From a checkpoint of a small mixture-of-experts model trained on Wikipedia.
Experts: 128 experts in each of 7 layers, 96 squared ReLU neurons an expert, 6 picks a token, a sigmoid router, a shared expert of 128 neurons.
Below are experts of layer 5 (counted from 0) of a mixture-of-experts language model. Rows are named router (the router's row for the expert), down (a neuron's output weights, with its number) and show model dimensions 0-223. Each number is 128 + 24 x the weight over its row's rms, rounded and kept within 0 to 255.
After each expert's rows: "comes before" lists some tokens at least twice as common just after its tokens as in all text. This comes from a sample of Wikipedia text that the model never trained on. Tokens count by the router's weight.

# expert 32
router [135 112 159 149 132 142 127 133 146 117 128 156 153 112 158 140 120 129 149 163 111 139  99  96 116 171 119 118 129  62 123 133  96  88  86 114 146 137 101 100 126  91 110 150 152 102  97 144 155 122 166 134 100  93 130 127  81 134 103 141 114 147 163  90 115 131 120 139 145 140 125 128 108 117 136 120  82 101 125  94 130  91  98 127 127 153 123 133 117 149 142 100 157 122  94 145 124 171 178  76 112 174 127  81 142 152 110 106 134 111 101 122 130 167 110  74  97 158  96 147 119 156 149 170 133 112  78 113 117 121 115 133 116  73 148 125  95 181 112 141 128 144 149 150 116  96 114 148 109 142 113 134 146  84 126 118 132 120 144 114 161 132 137 155 152 125 120 141  82 126 164 150 162 150 181 106 141 138 116 139  95 154  77 101 135 121 100 104 142 130 126 109 107 130 156 103 130  74 115 165 151 148 146 159 118 115 138 154 126  99 118  94 123 149 112 166 139 135 127 157 137 109 114  94]
down0 [128 133 153 126 109 142 105 139 101 119 115 137 103 133 158 137 119 143 112  89 140 163 169 139 158 127 148  96 134 127 162 136 147 156 108 148 106 134  97 113 138 128 141 168 101 109 102 121 169 134  97 125 135 131 158 127  97 133 122 120  95  68 121 133 126 121 158 113 119  98 116  97 103 177 167 140  61  99 110 115 105 109 124 164 154  81 121 109 104 121 112 108 106 122 119 148 113 147 126 121 132 132 109 140 142 172 115 164  92 119 123  94 104 123  83 105 141 160 150 161 148 135  92 115 115 138 147 123  70 127 135 125 167  79  57 119 113 147 131 110  97 175 138 148  99 109 128  96  88 124 119 117 152 105 136 129 122 117 132 121  96 145 162 144 128 133 143 174 116 160 161 136 116 148 185 112 158 149 157 147 109 117 139 122 113 121 132 150 125 112 138  89 151 166 115 145 123 137 151 138 172 137 146 142 103 143 193 172 107 168 135 143 107 109  68 104 130 141 150 104 114 111 131 138]
comes before: "1", "2", "3", "6", "4", "10"

# expert 50
router [151 138 102  89 153 116 126 171 132  74 150 128 119 137 113  99 133 112 138 124 115 135 148 142 141 137 152 135  93 187 157 164 158 142 139 117  99  98  89 113 133 127 130 112 109 136 130 132 112 128 155 127 133 132 125 165 140 173 117 106 101 161 107 127 106 147 151 180 148  91 117 169 145 119 145 157 109 123 116 130 126 111 114 144 167 127 134 108 119 134 132 139 147 161 125 157 147  96 129 196 197 160 115 149 118  85 114 171 107 147 128 128 112 133 129  96 123 130 128  88 104 134 148 130 148 144 104 124 128 147 109 154 136 115 100 168 140 101 198 114 111 152 189  88 138 119  82 126 161 119 115 134  91 132 112 181  92 137 129 113 156 145 143 169  96 102 104 105 147 149 123 151 112 125 103 147 151  82 126 125 125 120 168 130 128 142 151 119 105 155 108 168  86 150 117  95 150 121 104 135 121  83 137 156 124 184 142 120  90 132 157 109 117 128 120 122 129 169 133 157 142 136 151 133]
down3 [140 103 120 174 140 131 144 120 158 153 124 159 106 169 129 136 156 139 104 149 171 123 119 117 141 114 107 132 112 125 135 189 136 104 114 158 104 127 111 155 127 112 127  76 101 170 153 129  69 138 159 176 160 133 140 108 171 141 145  78 152  96 122 158  82 135 103  93  86 139  76 156 107  98 127 108 140 156 132 141 123 118 128 149 109 146 167  96 128 164  92 159 115 112 111 114 139 170 151 123 153 129  82 134 133  96 122 166 106  86 140 125 154 118 117 119 128 127 110 135  71 105 113 131  79  93 175 153 139 132 152 146 135 140 120 156 119 141 118 131 150 178 135 143 155 138 117 156 107 101 133 120  81 135  90 156 130 133 168 136 131  95 119 118 127 137 137 140 161  86  93 124 133 114 121 134 111 142 160 144 104 118 129 110 128 119 145 155  89  79 125 132 138 111 140 125 111 148 103 123 132 111 146 165 112 133 140 142  85 115 131 122 103 109 112 189 118 142 138 121  97 166 159 103]
comes before: " ", "\n", "\n\n", " —", " S", "See"

# expert 34
router [130 120 172 131 132 164 135 125 188 107 151 166 165 124 164 126 143 114 168 172 134 142 108  97 120 170 117 139 124  61 126 150 105 125  97 140 142 121  94 124 109  92 108 124 150 120 132 134 153 125 133 123  98  97 143 121 104 127  85 150 141 145 162  95 105 136 127 126 128 121 105 125 120 119 112 127  67 119 127 106 117  84  82 113 121 135 107 117 101 128 142  87 149 119 111 125 136 167 139  70 124 166 113  85 138 112 136  92 125 137  92 119 149 137 130 107 127 156 117 154 139 172 141 174 160  97  95 157 105 104 145 132 136  79 129 132 101 180  97 116 111 160 144 137 121 100 143 146 102 158  96 105 137  85 121  89 152 129 157  94 155 133 114 140 130 134 117 143  82 143 158 148 145 150 147 149 103 149 111 163 104 124  86 101 134 123 134 117 140 131  89  86 112 121 140 100 121  90 102 145 154 129 171 161 121 123 137 155 104 105 128  98 127  95 102 168 122 131 126 168 135 105 110 106]
down1 [132 137 127  98 117 132 153 136 133 145 118 116 153 167 114 101 113 138 150 198 148 129 135 127 155 157 167 155 182  84 118 126  94 145 114 147 127 166 105 124  98 143  79  99 138 121 150 112 107 116 135  97 120 165  97 138  76 127 162 108 140 185 153 125 110 103 142  78 108 134 109 151 156 175 147 102 117 115 156 123 126 153 107 112 112 102 127 102 126  94 142 166 145 164 134 137  93 150 127 161 142 117 131  90 131 100 152 148 143 122 127 138 103 170 145 112 129 117 153  89 160  88 126 132 141 112 137 127 111 150 111 113 144 130 113 164 160 149 105 143  88 106 116 175 131  82 138 135 127 107 168 155 101 109 140  95  82 113  94 125 130 148 142 128 126 163 138 173 116 147 124 117 142 129 107 140 140 118 139 132 129 153 105 141 160 153 120 148 149 174 110 152 151 135 149 138 132 149 151 142 139 184 121 112 189 106 141 145 142 168 115 113  76 183 124 146 143  94 125 156 130 130 130 144]
comes before: "1", "2", "0", "3", "6", "7"

# expert 97
router [138 140 126 124 127 145 150 150 149 160 119 153 163 193  99 105 107 114 170 155 144 106 111 111 156 116 152 131 120 123 110 136 146 131 106 120  94 107  93 125  99 150 113 131 116  96 142 124 171 176 137 171 122  90  74 123 112  60 117 131 101 169 114 129 130 138 138 118 115 138 135 125 118 133 100  76 124 136 116 184  87 145  90 119 151 120 138 135 128 109 161 114 146 117 114 128  99 127 150 129 139 144 139  45 155 121 200 115 115  98 114 139 102 141 161  98 120 122 117 141 134 189 123 122 125 140  93 101 116 139 132 135 144  86 141 142 116 122 135 108 134 132  88 102 105 101 104 150 128 125 148 115 164 130 129 124 107  74 136 129 135  98 136 150 118 131 109 122 115 129  98  96 115 126 196 149 185 133 151 125 121 142 115 144 103 142 131 110 136 158  99 133 138 100  91 138 168 144 126 115 148 149 136 123 123 115 163 178 131 128 100 163 148 158 128 142 141  81 100 121 141 141 157 103]
down0 [203 135 145 166 140 148 115 113 123 125 145 136 131  97 113 142 134  98 123 138  89 110 146 107 137 128 152  83 134 121 151 138 109 156 100 166 123 123 147 135 118 115 163 134 108 127  86 136  95 125 160 125 106  79 149 141 120 139 149 127 125 122 119 127 136 159 145 172 109 133 115 107 108 116  86 117  93 185 120 151 130 117 122 122 102 140 139 124 107 151 116 107 160 112 121 116 136 162 131 181 141 138 130  85  97 152 191 112 120 106 143 116 118 135 143 132 126 121 133 113 171 154 124 174 164 118 123 129 132 100 130 121 129  93 131 159 106 112 132  90  97 130 130 114 141  79 131 144 150 112  81 188 147  88 116 141 141 118 125 105 178 123  85 101 155 138  79 152 134  95 118 125 133 122 131  87 173 156 141 141 147 123 118 114 146 124 182 151 141 121 142  80 126 106 118 166 180 128 106  96 121 140 101 169 129 123 174 131  82 121  76 124 124 130 123 147  90 105 147 106  88 134 154 138]
comes before: "1", "2", "0", "3", "6", " |"

# expert 124
router [106 116 120 122 184 161  97 152 141 160 134 111 150 125 167 171 152 105 105 138 157 179 108  72 126 136  91 124 108 138 149 135 116 138 132 137 178 161 133 115 133 116 105 153 152 112 108 138 142 100 134  96 146 156 141 134 104 156 133 142 141 130 181 106 116 102 145  99 150 115 137 139  72 142 144 139  99 112 116  99 132  95  71 137 131 110  93 131 131 127 130 116  97 141 145 135 132 119  99 112 108 144  98 122 112 127 114 141 122 152 122 140 124 156 110 129 134 175 108 118  96 144 165 115 138 134 121 144 165 125 135 135 128  96 149 147 118 148 142 101  84 140  88 122 176 139 111 136 117  99 115 126 167 121 122 151 166 154 165 132 120 131  73 165 135  84 140  62 127  89 156 136  82 115 140  91 143 146 182 144 129 147 117 121 124 130 116 102 105 147  97 125 150 149 154 114 132 118 140 139  85 104 157 164 137 124 144 172 100 131 101  81 121 130 128 115 111 103 183 187 102 127 146 132]
down0 [ 80 167 126 130 124 131 143 136 122 137 129 137 119 122 125 134 139 136 124 142  82 127 107 140 159 140 130 134 120 117 138 126 148 152 137 134 116 147 159 138  95 130  90 144 119 122  92 120 136 199 121 169 155 121 129 156 144 104 122 141 103 154  96 147 139 143 148 138 124  88 128 143  78 130 156 133 114 125 186 122 168 144 116 100 185 109 131 137 130 146 141 164 125 140 151 141 107 137 143 160 135 143 154 142 111  96 138 104 120 133 150 104 108 137 130  66  76 156  79 182 119 111 137 126  97 113  79 140 157 142 146 112 146 157 150 122 127 155 152 113 134 100 141 143 108 163  86  82 129 139  95 145 113 135 184 125 105 122 138 100 132 155  95 123 108 155 130 141 122 162 145 130  95 143 157 151 108 117 131 160  99 148 116 123  89 146 139 119 141 140 167 149  93 113 211 116 150 130 114 196 118 114 165  99 127 157 100  91 133 152 133 144 114 118 126 153 149 151 148 152 123 105 169 159]
comes before: " ", "\n", " —", " S", " M", " N"

# expert 81
router [ 99 147 103 119 149  72 131 107  98 117 108 101 116 113 109  79 102 108 110 171 140 147 120 110 143 134 116 129 139 131 122 177 175 136 129 135 139 137 135 110 134 149 135 139 157 146 113 141 178 126 159 140 130 123 141  98 142 154 138 121 171  87 125  96 138 108 132  82 105 134  93 141 131 102 152 144 170 147 157 130 102  54 102 123 122 151  86 119 122 120 153  94 126  74 100  92  89 119 101 121 126 134 123 158 140 134  94 153 101  88 130 117 118 116 180  77 117 133 111 148 138 145 111 121 120 117 154 128 174 121 125 119 131 140 137 158 109 121 119  95 124 137  86 150  52 124  95 149 134 158 100  85 136 132 105  98 120 157 113 122 114 123  80 107 110 120 154  85 124 152 170 114  73 110 104 149 117 119  89 129  61 114 117 103 168 150 157 144 116  88 124 113 126 122 120 105 168 150  95 125 141 136 118 128 116 134 155 123 121 134 130 112 104 122 115 140 115 101 121 128 141 130 118 104]
down0 [140 124 134 129 162 115 140 137 104  88 169 170 141 144 139  76 134 107 130 110 133 119 129 175 158 133  86 142 138 100 118 123 126 105 144 147 157 100 139 162 135 101 129 124 133 152 122 119 129 117 124 130 142 157 141 115 107  95 153 102 119 109 166 148 115 163 184 143 137 108 123 131 108 167 153 167 142 136 145 138  92 141 190  77  95 101 113 123 133 132 114 140 128  95 126 163 108  65  81 130 136 110 125 123 120 140 145 104 186 122  88 174 143 156 128 118 138 134 130 128  90 166 130 121 121 108 129 121 164 135 102 123 145 142 144 115 131 130 136 126 142 120 132 152 135 164 120 104 169 138 114 142 132 103 144  94 145 137 117 104 150 147 134 129  74 110 137 188  93  65 103  91 142 117 128 129 122 109 158 130 118 134 136 135 124 109 160 170 151 120 105 104 148  88 124 201 147 151 150  92 108 109 131  95  97 113 163 103  98 123  87 172 124 115 104 118 172 108 138 143 110 134 112 110]
comes before: ",", " |", "\n", ".", ")", "–"

# expert 75
router [133 153 137  95 141 163 130 146 139  70 141 118 122 135 142 131 133 127 147 127 118 100 142 108 100 165 100 127 148  86 130 140 134  82 106 148 132 128 122 129 141  48  83 162 162 122 116 131 133 135 132 136 143 162 157 149 128 159 132 127  99  98 147 162  99 129 144 152 138 128 131 157 125 118 113 137 161 130 105 114  93  82 126 132 136 137 100 116 160 144 154 123 181 119 134 129 151 176 180 112 141 154  90 102 122 185 118 130 116 134 103  88 130 154 143 159 108 124  94 157 114 159 131 156 126 108 100 143 122 147 136 132 123 122 136 158 103 138 119 120  92 110 129 147 100 128  98 157 142 126  84 109 157  83  89 110 193 128 160 112 116 132 114 119 126 138 123 142 126 126 192  84 105 141 165 153 120 122 121 142 125 158 113  89 105 135 116 127 137 151  98  96 129  92 166 139 133 101 131 128 181 140  94 107 146 165  74 156 114 123 120 151 123 111 111 144 152 104 170 148 111 114 127  83]
down0 [132 139 130 170 137 151  93 110 139 135 159 148 154 151  90 114 150 109 123 135  86 141 123 175 132 120 116 156 128 114 112 140 122 148 115 143  87 125 115 115 135 128 123 136 145 143 122 152 125 106 130 116 131 166 138 140 148 124 147 135 146 115 164 101 162 107 146 101 101 151 149 144 131 120  83  85 189 126 154 149 127 122 123 124  92 138 109 149 168 135 118 119 112 106 129  64  74 130 128 123 141 152 155 141  89 147 124 132 116 134 123 130 107 134  77 200  80 109 151 156 160  95 144 121 106 163 169  98 107 136 117 112  93 107 157 169 128 149 149 136 153 153 133 107 107 121 145 141 169 101 129  94  87 123 164 164 137 103 173 132 107  95 116 133 144  84 143 113 150 130  89 144 148 139 159 102 140 118  95  96 127 101 126 122 161 111 144 136 119  94 101 166 145 118 130  81 137 153  74 106 146  83  99 124 139 159 140 131 119 139 160 108 132  98 147 149 124 185 104 149 114 145 140 142]
comes before: " ", "\n", "0", " \"", "6", "3"

# expert 114
router [ 91  91 131 164 149 142 124 116 155 155 108 135 134 120 115 150 130 103 142 162 111  99 141 124 125 147 114  99 174 134 110 149 176 129  71 131 115 192 157 132  88 143  63 139 138 139 164 116  98 145 180 100 121 134 103 148 125 161 123 171 107 108 162 136 136  95 118 150 150  83 125 153 192 128  98 135 119 126 119 136 108 120 180 119 119 181 144 158 134 129 137 180 155 130 129 101 130 154 108 139 112 121 132 133 115 113  96  94 131 124 125 125 167 137 175 122  91  81 133 101 147  72 142 133 132 111 128 114 146 130 107 100 117 142 138 102 131 123 125  83  74 140 133 120 131 111 131 114 122 139 150 103 106 176 131 104 130 136 128 122 151 147 138  89 132 127  75 108 128 144 111 118 145 114 187  93 130 128  83 126 135 133 111 147 118  81 100 134 107 134 157 138 117 130 151 149 110 139 156 101 202 123 146  94  92 129 139 149 121 164 119 134 136 132 128 132 124 136 125 119 120 137 145 113]
down0 [153 137 177  61 113 174 143 116 125 174 124 140 130 151 111 107 145 183 131 131 122 123 154  99 122 123  97 150 139 174 126 148 135  74 146 131 132 150 151 129 113 131 122 147 138 121 119 108 129 133  93  84 155 171 128 134 139 112 109 127 163 135 101 161 141 174 150  87 121 116 146 100 134 144 130 107 123 113 175 118 133 142 130 132 118 136 143 132 145 120 139 119  99 139 133 132 151 100 129 126 180 156 129 102 101 131 131 107  73 118  87 119 153  89 146 118 107 116 128 137 123  98 126 152 185 122 159 147 111 126 167 154 123 111 151 151 124 146 111 164 134 131 123 173  93 125 106 127 106 133 138 135  77 121 131 165 144 120 108 106 124 131 111 141 131 125 105 139 139 110  84 115  81 159 133 152 143 113 130 149 119 117 109 135 167 129 133  97 114  78  93 139 120 136 163 116 195 179 159  93 132 141 162 124 124 182 114 191 167 176 140 117 145 105 124 130 147 133 104 120 106 105 135  90]
comes before: ",", " of", ".", " and", " in", " were"

# expert 2
router [119 127 104 138 142 153  99 145  96  94 113  77 123 134 125 106 111 129 118 142 104 154 104 102 129 106  92 164 115 134 129 124 103 109 172  78 121 116 119 156 123 159 107 127 144 165  93 126 116 117 155  71 112 123 154  76 151 164 144 126 149 146 140 137  96 138 100 164 111 132 115 129 143 123 108 149 154 124 141 151 136  97 107 126 150 162 109 179 159  88 165  90 106 118  99 103 138 142 130 122 122  98 126 151 126 102  89 107 142 170 131 106 146  92 163 158 126 112 156 121 145 113  74 112 112 134 107  89 154 202 141 135 143 161 143 118 136 115 118 158 151 100  95 108  68 132 103 129 112 167 128 110  94 147 111 118 123 122 110 117 137  98 116  93 113 135 144 101  92 171 141 110 112  67  89 113 101 128 106 139  92 145 107 133 164 124 153 126 116 116 150 110 119 160 158 141 131 130  89 127 131 108 128 138 149 131 182 111 134 112 106 111  95 132 109  99  91 119 156 131 116 143  93 121]
down0 [119 126 159 131 168 133 149 187 132  82 104 138 126  88 145 145  90 113 125 119 107 145 143 107 120 151 142 138 146 168 127 175 141  71 136 115 165 121 120 122 113 153 122 152 154 140 107 148 167  95 167 156 121 129  99  95  90 148 115 111 188 104 131 115 118  93 123 142 139 153  91 139  76 115 125 124 144 112 148 101 137  79 112 126 111 135 132 120 115 155 120 102 130 130 143 173 107 102 102  97 153 111 124 131  86 121 130 160 114 108 113 173  98 123 143 114 178  93 160 137 156 105 118 108 143  98 101 100 123 133 105 108 112  96 128 168 146  83 146 112 101 126 109 105 119 140 126 162 145 177 176 107 120 123 136 111 111 105 151 136 156 121 119 135 155 155 140 126 129 141 143 129  92 142  91 134 137 161 181 151 126 104 109 146 137 108 122 148 149  98 101 145 107 170  97 107 143 184 158 118 105  89 145 141 116 106 136 150 118  95 123 130 105 146 113 167 107 162  97  99 126 115 127 102]
comes before: " |", ",", "–", ".", ")", ":"

# expert 78
router [109  99 132 128 128 178 122 127 170 117 151 162 154  99 138 114 136 109 151 186 120 176 123 118 102 159  96 121 150 105 114 145 137 144  80 139 153 150 138 139 100 115 105 116 142 110 144 143 126 116 144 143 126 124 157 115 130 155  75 158 127 125 129 104 144 149  93 154 113 106 108 135  99 165 111 137  82 141 136 113 121  97 121 110 133 149 129 144  89 101 133 103 144 124  84 154 133 162 109 119 168 132 113 110 143 136 132  91  92 131 106 118 140 153 130 117  78 114  97 167 120 120 172 174 131 102 119 111  89 117 145 132 135  93 137 112 122 174 103 105 130 162 153 137 140  67 155 140  71 153 130 136 147 114  99 129 176 140 178 105 131  89 105 125 172 105 102 149 111 138 139 144 140 147 138  89 113 126 125 158 102  99  74 132 101 111 140 113 123  96 123 147  87 124 153 140 130  90 126 114 143 156 164 144 108 146 127 160 132 117 140 129 136  94 111 196 125 131 132 160 129 122 123  74]
down0 [128 122 137 116 145 124 120 176 120 114 151 137 110 152 130 126 158 124  98 169 108  97 129  77 119 190 125 122 106  87 138 129  89 137  86 122 134  80 113 168  73 141 140 149 125 170 157 142 129 113 108 113 142 126 147 166 112 106 148 115 123 176  84 115 120 133 137 111 148 132 135 160 117 106 166 113 138 110 151 144 136 121  90 104 134  89 132 130 139 114 149 148 113  99 118 133 157 109 116 124 115 114 130 151 115 130 120  99 105 114 135 102 144 144 110 137 147  97 129 130  85 139 144 130 130 113  86 161 128 109 109 120 127  91  82 171  72 139 139 142 106 112 110 117 135 101 147 169 145 108 123 117 124 131 141 122  88 127 102 191 131  78 112 152 150 124 116 121 149 147 148 132 145 130 116  84 133 102 160 102 141  68 157  76 147 128  84 171 167 134 142 142 138  90 122 128 106 126  83 162  95 102 139 116 109  87 135 122 146 154 107 143 135 107  84 134  89 107 105 110 118 174 106 109]
comes before: ",", ".", " of", " and", " in", " ("

# expert 94
router [137 131 164 156  85 141 133 131 115 128 138 146 152 147 147  98  99 161 112 135 145 158 125 136 115 112 142 118 117 122 181 161 112 115 184 132 115 130 129 157 141 140 131 116 105 155 117 136 147 152 156 149 132 159 160 160 144 103 114  98 122 140 103 157 102 136 128 130 134 137  85  92 127  77 128 157 133 126 137 109 158  93 120 117 116 137 135 150 121 170 106 117 151 118 144 135  83  80 157 115 150 119 155 105 131 102 146 125 195 134 126 126 157 143 157 148 128 124 154 150 141 123 163 101 137 142 124 150 108 123 155 112 105 105 138  92 136 116  94 114 136 123 121  49 159 147 149 149  78 110 112 129 196 113 135 144 162 177 115 126 138 111 189  99 176 120 128 113 136 151 136  84 111 159 150 154 110  78 146 101 117 117 155  99 128 107 131 151 101 109 144 112 141 159 147  65 123 124  89 103 118 131 130 143 184 117 121 133 116 124  83 118 103 119 127 126 160 137  99 141 109 111 158 127]
down0 [ 95 186 126 101 162 148 111 134 136 159 160  99 130 141 176 140 123 120  94 144  54  68 159 115 162  99 128 107 162  97 139 136 157 118 159 142 160 138 145 108 128  97 114 126 142 128 159 117 114 115 131 166 129 193 101 157 126 133 137 153 115 153 108 114 139 134 103 126  78 139 134 147 115 158 115 128 143 126 139 136 157 130 123 164  99 123 109 134 132 104 149 105 136 157 116 156 125 120 118 139 119  96 105 147 156 145  96 159 122 165  95 137 141 136  86 115 125 100 105 109 117 120  87 110 112 165 107 103 114 167 121  89 101  96 109 155 118 101 161 123 122 158 108 126  82 128 171 146 187 133 103 151 129  98 113 140 120 114 120 125 136 141  87 180 119  82 179 122 106 127 131 115 130 126 126 176  96 142 128 125 128 128 146 198 144 125 112 127 166 112 102 138 142 106 154 135 118 124 184 129 142 111 116 124 144  95 108 130 134 174 141 145 122 124 129 137 110 114 144 120 100 144 148 157]
comes before: "\n\n", " The", "\n", "s", " In", " He"

# expert 10
router [130 155 118 122 133 123 113  92 125 107 126 100 134 153 126 129 124 131 131 168 155 108 148  99 140 100 136 120  82 127 171 140 149 100 159 137 126 145 122 147  82 165 145 131  96 112 119 145  90 132 113 157 123 181 112 142 111 125 102 123  89 124  92 146 135 134 151 156 124 111 117 113 112 115 148 136 117  91  95 101  73 121 130  94 104 134 137 150 108 125  99 135 123  90  91 131  82 151 127 116 130 124 137 113 111 101 138  98 124 125 130 143 140 155 144 149 129  93 132 193 123 109 150 138 160 109 133 123  72 134 107 107 109 140 101 153  92 125  72 155 152 117 135 132 148 149 108 149 121  96 121 133 158 137 128 146 129 143  69 172  43 128 173 114 147  93 152 114 120 120 113 114 134 102 124 157 169 110  97 105 114 104 146 125 165 154 122 150 109 130 132 135 114  86 153  93 163  87 114 119 176  97 137 135 109  73  85 102  90 114 120 100 165 126 123 137 125 143 113 166 144 129 132 158]
down0 [128 159 123 151 148 157 126 181  69 135 167 131 116 139 122 135 158 131 191 114 143 158 117 116 137 112 103 138 147 153 102 118 124 160 121 137 108 159  95 118 161 149 119 122 101 101 168 103 140 116 124 154 140 137  86 122 137 149 117 112 179 115 116  70 123 136 100 126 129 121 136 145 130 150 114 133 124  86  85 160 134 150 138 141 112 155 128 141 125 123 150 179 132 143 139 117 134 145 110 157 107 112 149 153 140 100 139 119 118 154 131  94 130 141 104 146 111  87 142  90 102 148  88 123 186 122  84 158 190 180 107  83 103 123 102 148 147 122 168 128 116 140 133 171 145 150 113 148 134 126 148 103 147 159 109 107  98 138 133 133 167 102 139 154 129 123  91 100 117 163 129 127 136 121 151 132 142 122 144 111 121 126 108 155  88 140 129 140 109 151  51  97 109 114 104 124 102 122 122 150 105 123 131 136 159 132 154 123 116 122  96 147 110 137 215 125 113 135 169 109 139 161 131 109]
comes before: "\n\n", " The", " In", " He", " It", " be"

# expert 24
router [ 97 115 155 125 133 116 119  99 154 102 121 123 156  92 177 118 142 123 131 143 119 131 144  91 132 120 125 108 119  99 135 122 128 118 144 128 129 146  86 164 130 116 126 118 143 124 126 109 167 126 175 132 103 147 135 166 108 126 141  96  95 143 159 132  88 131 118 156 122 119  96 111 126 120 164 144  85 104 100 125 142 138 103 106 114 138 114 143 130 103 111 129 114  95 118 124 114 138 143  71 102 109 122 111 144 114 149 100 149  85 131 120 169 151 110 141 101  80  90 159 139  94 169 123 144 122 102 149 105 103  83 144 132 120 102 133  84  97 156  90 164 136 136 155 125  96 102 104 109 152 155 157 118 104  77 131 146 101 123 155 136 129  96 143 131 150 150 163 115 120 112 136 101  75 149 185 140 112 127 117 137 150 127  84 127 127  91 174 158 140 128  91  88 182 166  92 139 112 141 128 151 112 154 156  71 128  71 126 110 103 113 100 164 166 123 136 156 135 165 143 111 117 109 100]
down0 [ 77  80 139 114 165 146  93 143 109 143 109 173 100 114 112 150 126 112 110 127 166 147 132 124 134 110 116 106 133 120 131 148 129 110 165  65 159 145 116 136 177 118 115  70 126 134 119  59 124 129 122 137 166 127  88 137 107 143 124  96 103 136 180 117 141 121 100 123 124 108 105 149 159 131 136  92 101 154 115 120 114 111 127  51 125 130 123 158 123 156 108 143 100 129 104 164 146 128 131 153 112 161 124  96 148 124 104 148 111 112  96 111 103 137 148 109 145 157 154 135 118 115 116 118 135 141 133 137 116 155 132 110 139 148 134 139 116  97  82  76 135 101 111 114  99 112 103 131 151 189 134  73  95 106 117 178 122 120 163 153 142 105 103 133 111 125 162  97 127  90 140  98 149 138 136 116 145 139 120 136 148 137 181 125 119 129  93 148 113 138 118 130 113 151 124 149 132 147 165 151 138 111 124  67 149 151 107 143 117 146 115 118 110 144  75 147 166 102 159 104 163 111 137 151]
comes before: "1", "0", "2", "3", "6", "4"

# expert 49
router [122 120 124 155 116 162 111 158  98 165 137 143 172 133  93 100 153 149 147 131 125 127 164 137 119 132 137  84 116 148 165 138 114 133 166 145 106 173 119 127 128 129 143 126 147 113 113 151 177 118 119 128 144 125 126 147 143 132  88 127 152 179 138 171  90 140 153 142 153 113 106 108 100 113 148 193  75 100 137 114 102 105 140 153 131 137 124 138 104 168  77  96 112 100 117  95 103  83 126 142 179 149 137 133 150 133 100 137 184 116 138 126 139 148 114 168 147 125 119 151 100 131 149  97 140 151 126 153 137 115 158 129  77 150 150  98 134 122 107  96 143 112 126  85 166 193 123 144  93 121 138 168 151 122 150 159  93 174 116 135 154 132 138 132 132 131 161 116  98 174 146 125 126 143 146  84 153 107 144  79 160  98 141 109 106 141 156 158 113 150 165 124 119 145 146  99 117 121 154 115 148 127 153 134 153 141  93 153 106 139 130 172 109  97 131 107 127 148 112 138 106 129 111 132]
down0 [125 143 118 155 125 133 120 145 110 134 137 158  95 154 126 116 159 152 173 121 142 111 111 120 125 141 137  98 183  77  94 153 141 163 150 103 102 144 140 125 127 135 155 164 123 129 125  88 123 129  74 139 179  83 122 126 107 156 149  83 128 127 152 125 124 174 107 144 159 101 116 160 158 138 105 101 150  86 175  97 141 114 141  90 124 149 145 113 117 136 102 130 126  88 103 142 136 110 115 126 104 167 105  99 115 122 120 137 170  81  79 112 140 125 111  81 117  98 131 165 135 125 147  89 118 162 105 158 132 125 119 113 155 156 135 138 130 142 122  95  93 137 120 126  96 135 120  99 139 176 141 161 155 129 116 141 118  91 121 113 164 151 139 136 111 110  92 148 157 163 143  95 133 119 139 147 108 129 147 162 155 144 119  95 119 153 116  89 131 109 153 152  68 111 132 127 124 104 138 133 118 146 117 105  69  70 109 118 170 132 107 147 178 121 139  99 116 116 137 155 132  81 133 115]
comes before: "\n\n", " The", " ", "%", "\n", " In"

# expert 37
router [134 132 118 153 160 110  96 113 148 138 139 141 169 102 118 124 136 108 131 107 110 124  98  98 108 133 144 181 182 122 147 117 125 124 139 123 141 181 155 124 146 122 110 146 118 126  91 165 116 115 140 123 145 145 108  87  81 112 140 145 146 119  60 157 136 122 126 147 103 100 119 136  98 116 134 156  99 176 130 103 154 151 102 119  74 138 178 138 125 144 115 114 161 124 139 124 129 139 124  95 116 120 154 158 148 126 152 101 151 115 112 109 122 139 115 180 117 114 142 107 111 111 131  89 120 112  99 177 140 181 160 151 161 144 154 124 169 181 113 130 161 122  93 128  77 102  92 116 177 134 135 103 128 155  70 149 116 127 141 156 142 157 120 128 125 148 149 138 104 136 144 115 138 157 119 126 142 122 160 154 171 117  99  79 139 128 143  75 108 152 113 119 137 121 150 136  92 126 119 132 132 155 157 119 142 157 146 194 134 132 161 110 127  95 163 103 134 157 165 124 153 144 120 131]
down3 [107 134 154 141 150 117 125 125  86 129 103 144  92 105 128  98 147 120 130 136 107 121 126 102 101 142 131 162 117 117 149 112 147 139 126 146 154 130 164 127 123 121  93 157 135 166 106 103 145 124 100  84 129  98 110 117 128  96 140 132 126 147 119 138 119  71 133 117 145 104 141 128 124 114 119 127 153 122 123 153 119 178 117 145 129 128 111 187 115 108 131 138 119 142 164 111 122 171 155 109 136 113 158  98 102 117  96 111 139 133 155 170 141 129  50 123 122 159 144 102 130 173 137 114 144  50 143 127 175  92  86 145 175 143 153 100 110 202 144 112 146 103 118 165 120 122  85 110  91 109  87 112 142 150 137  89  96 132 106 147 115 123 144 155 131 113 124 147 108 133  77  98 146 140 159 102 136 146  75 168 114  91 133 123 135 173 107 128 129 141 133 140 142 118  57 141 143  98 104 147 138 120 116 116 115 123 130 161 118 117 164 135 130 111 132 132 108 117 106 116 120 185 137 133]
comes before: " ", " S", " M", " D", " B", " P"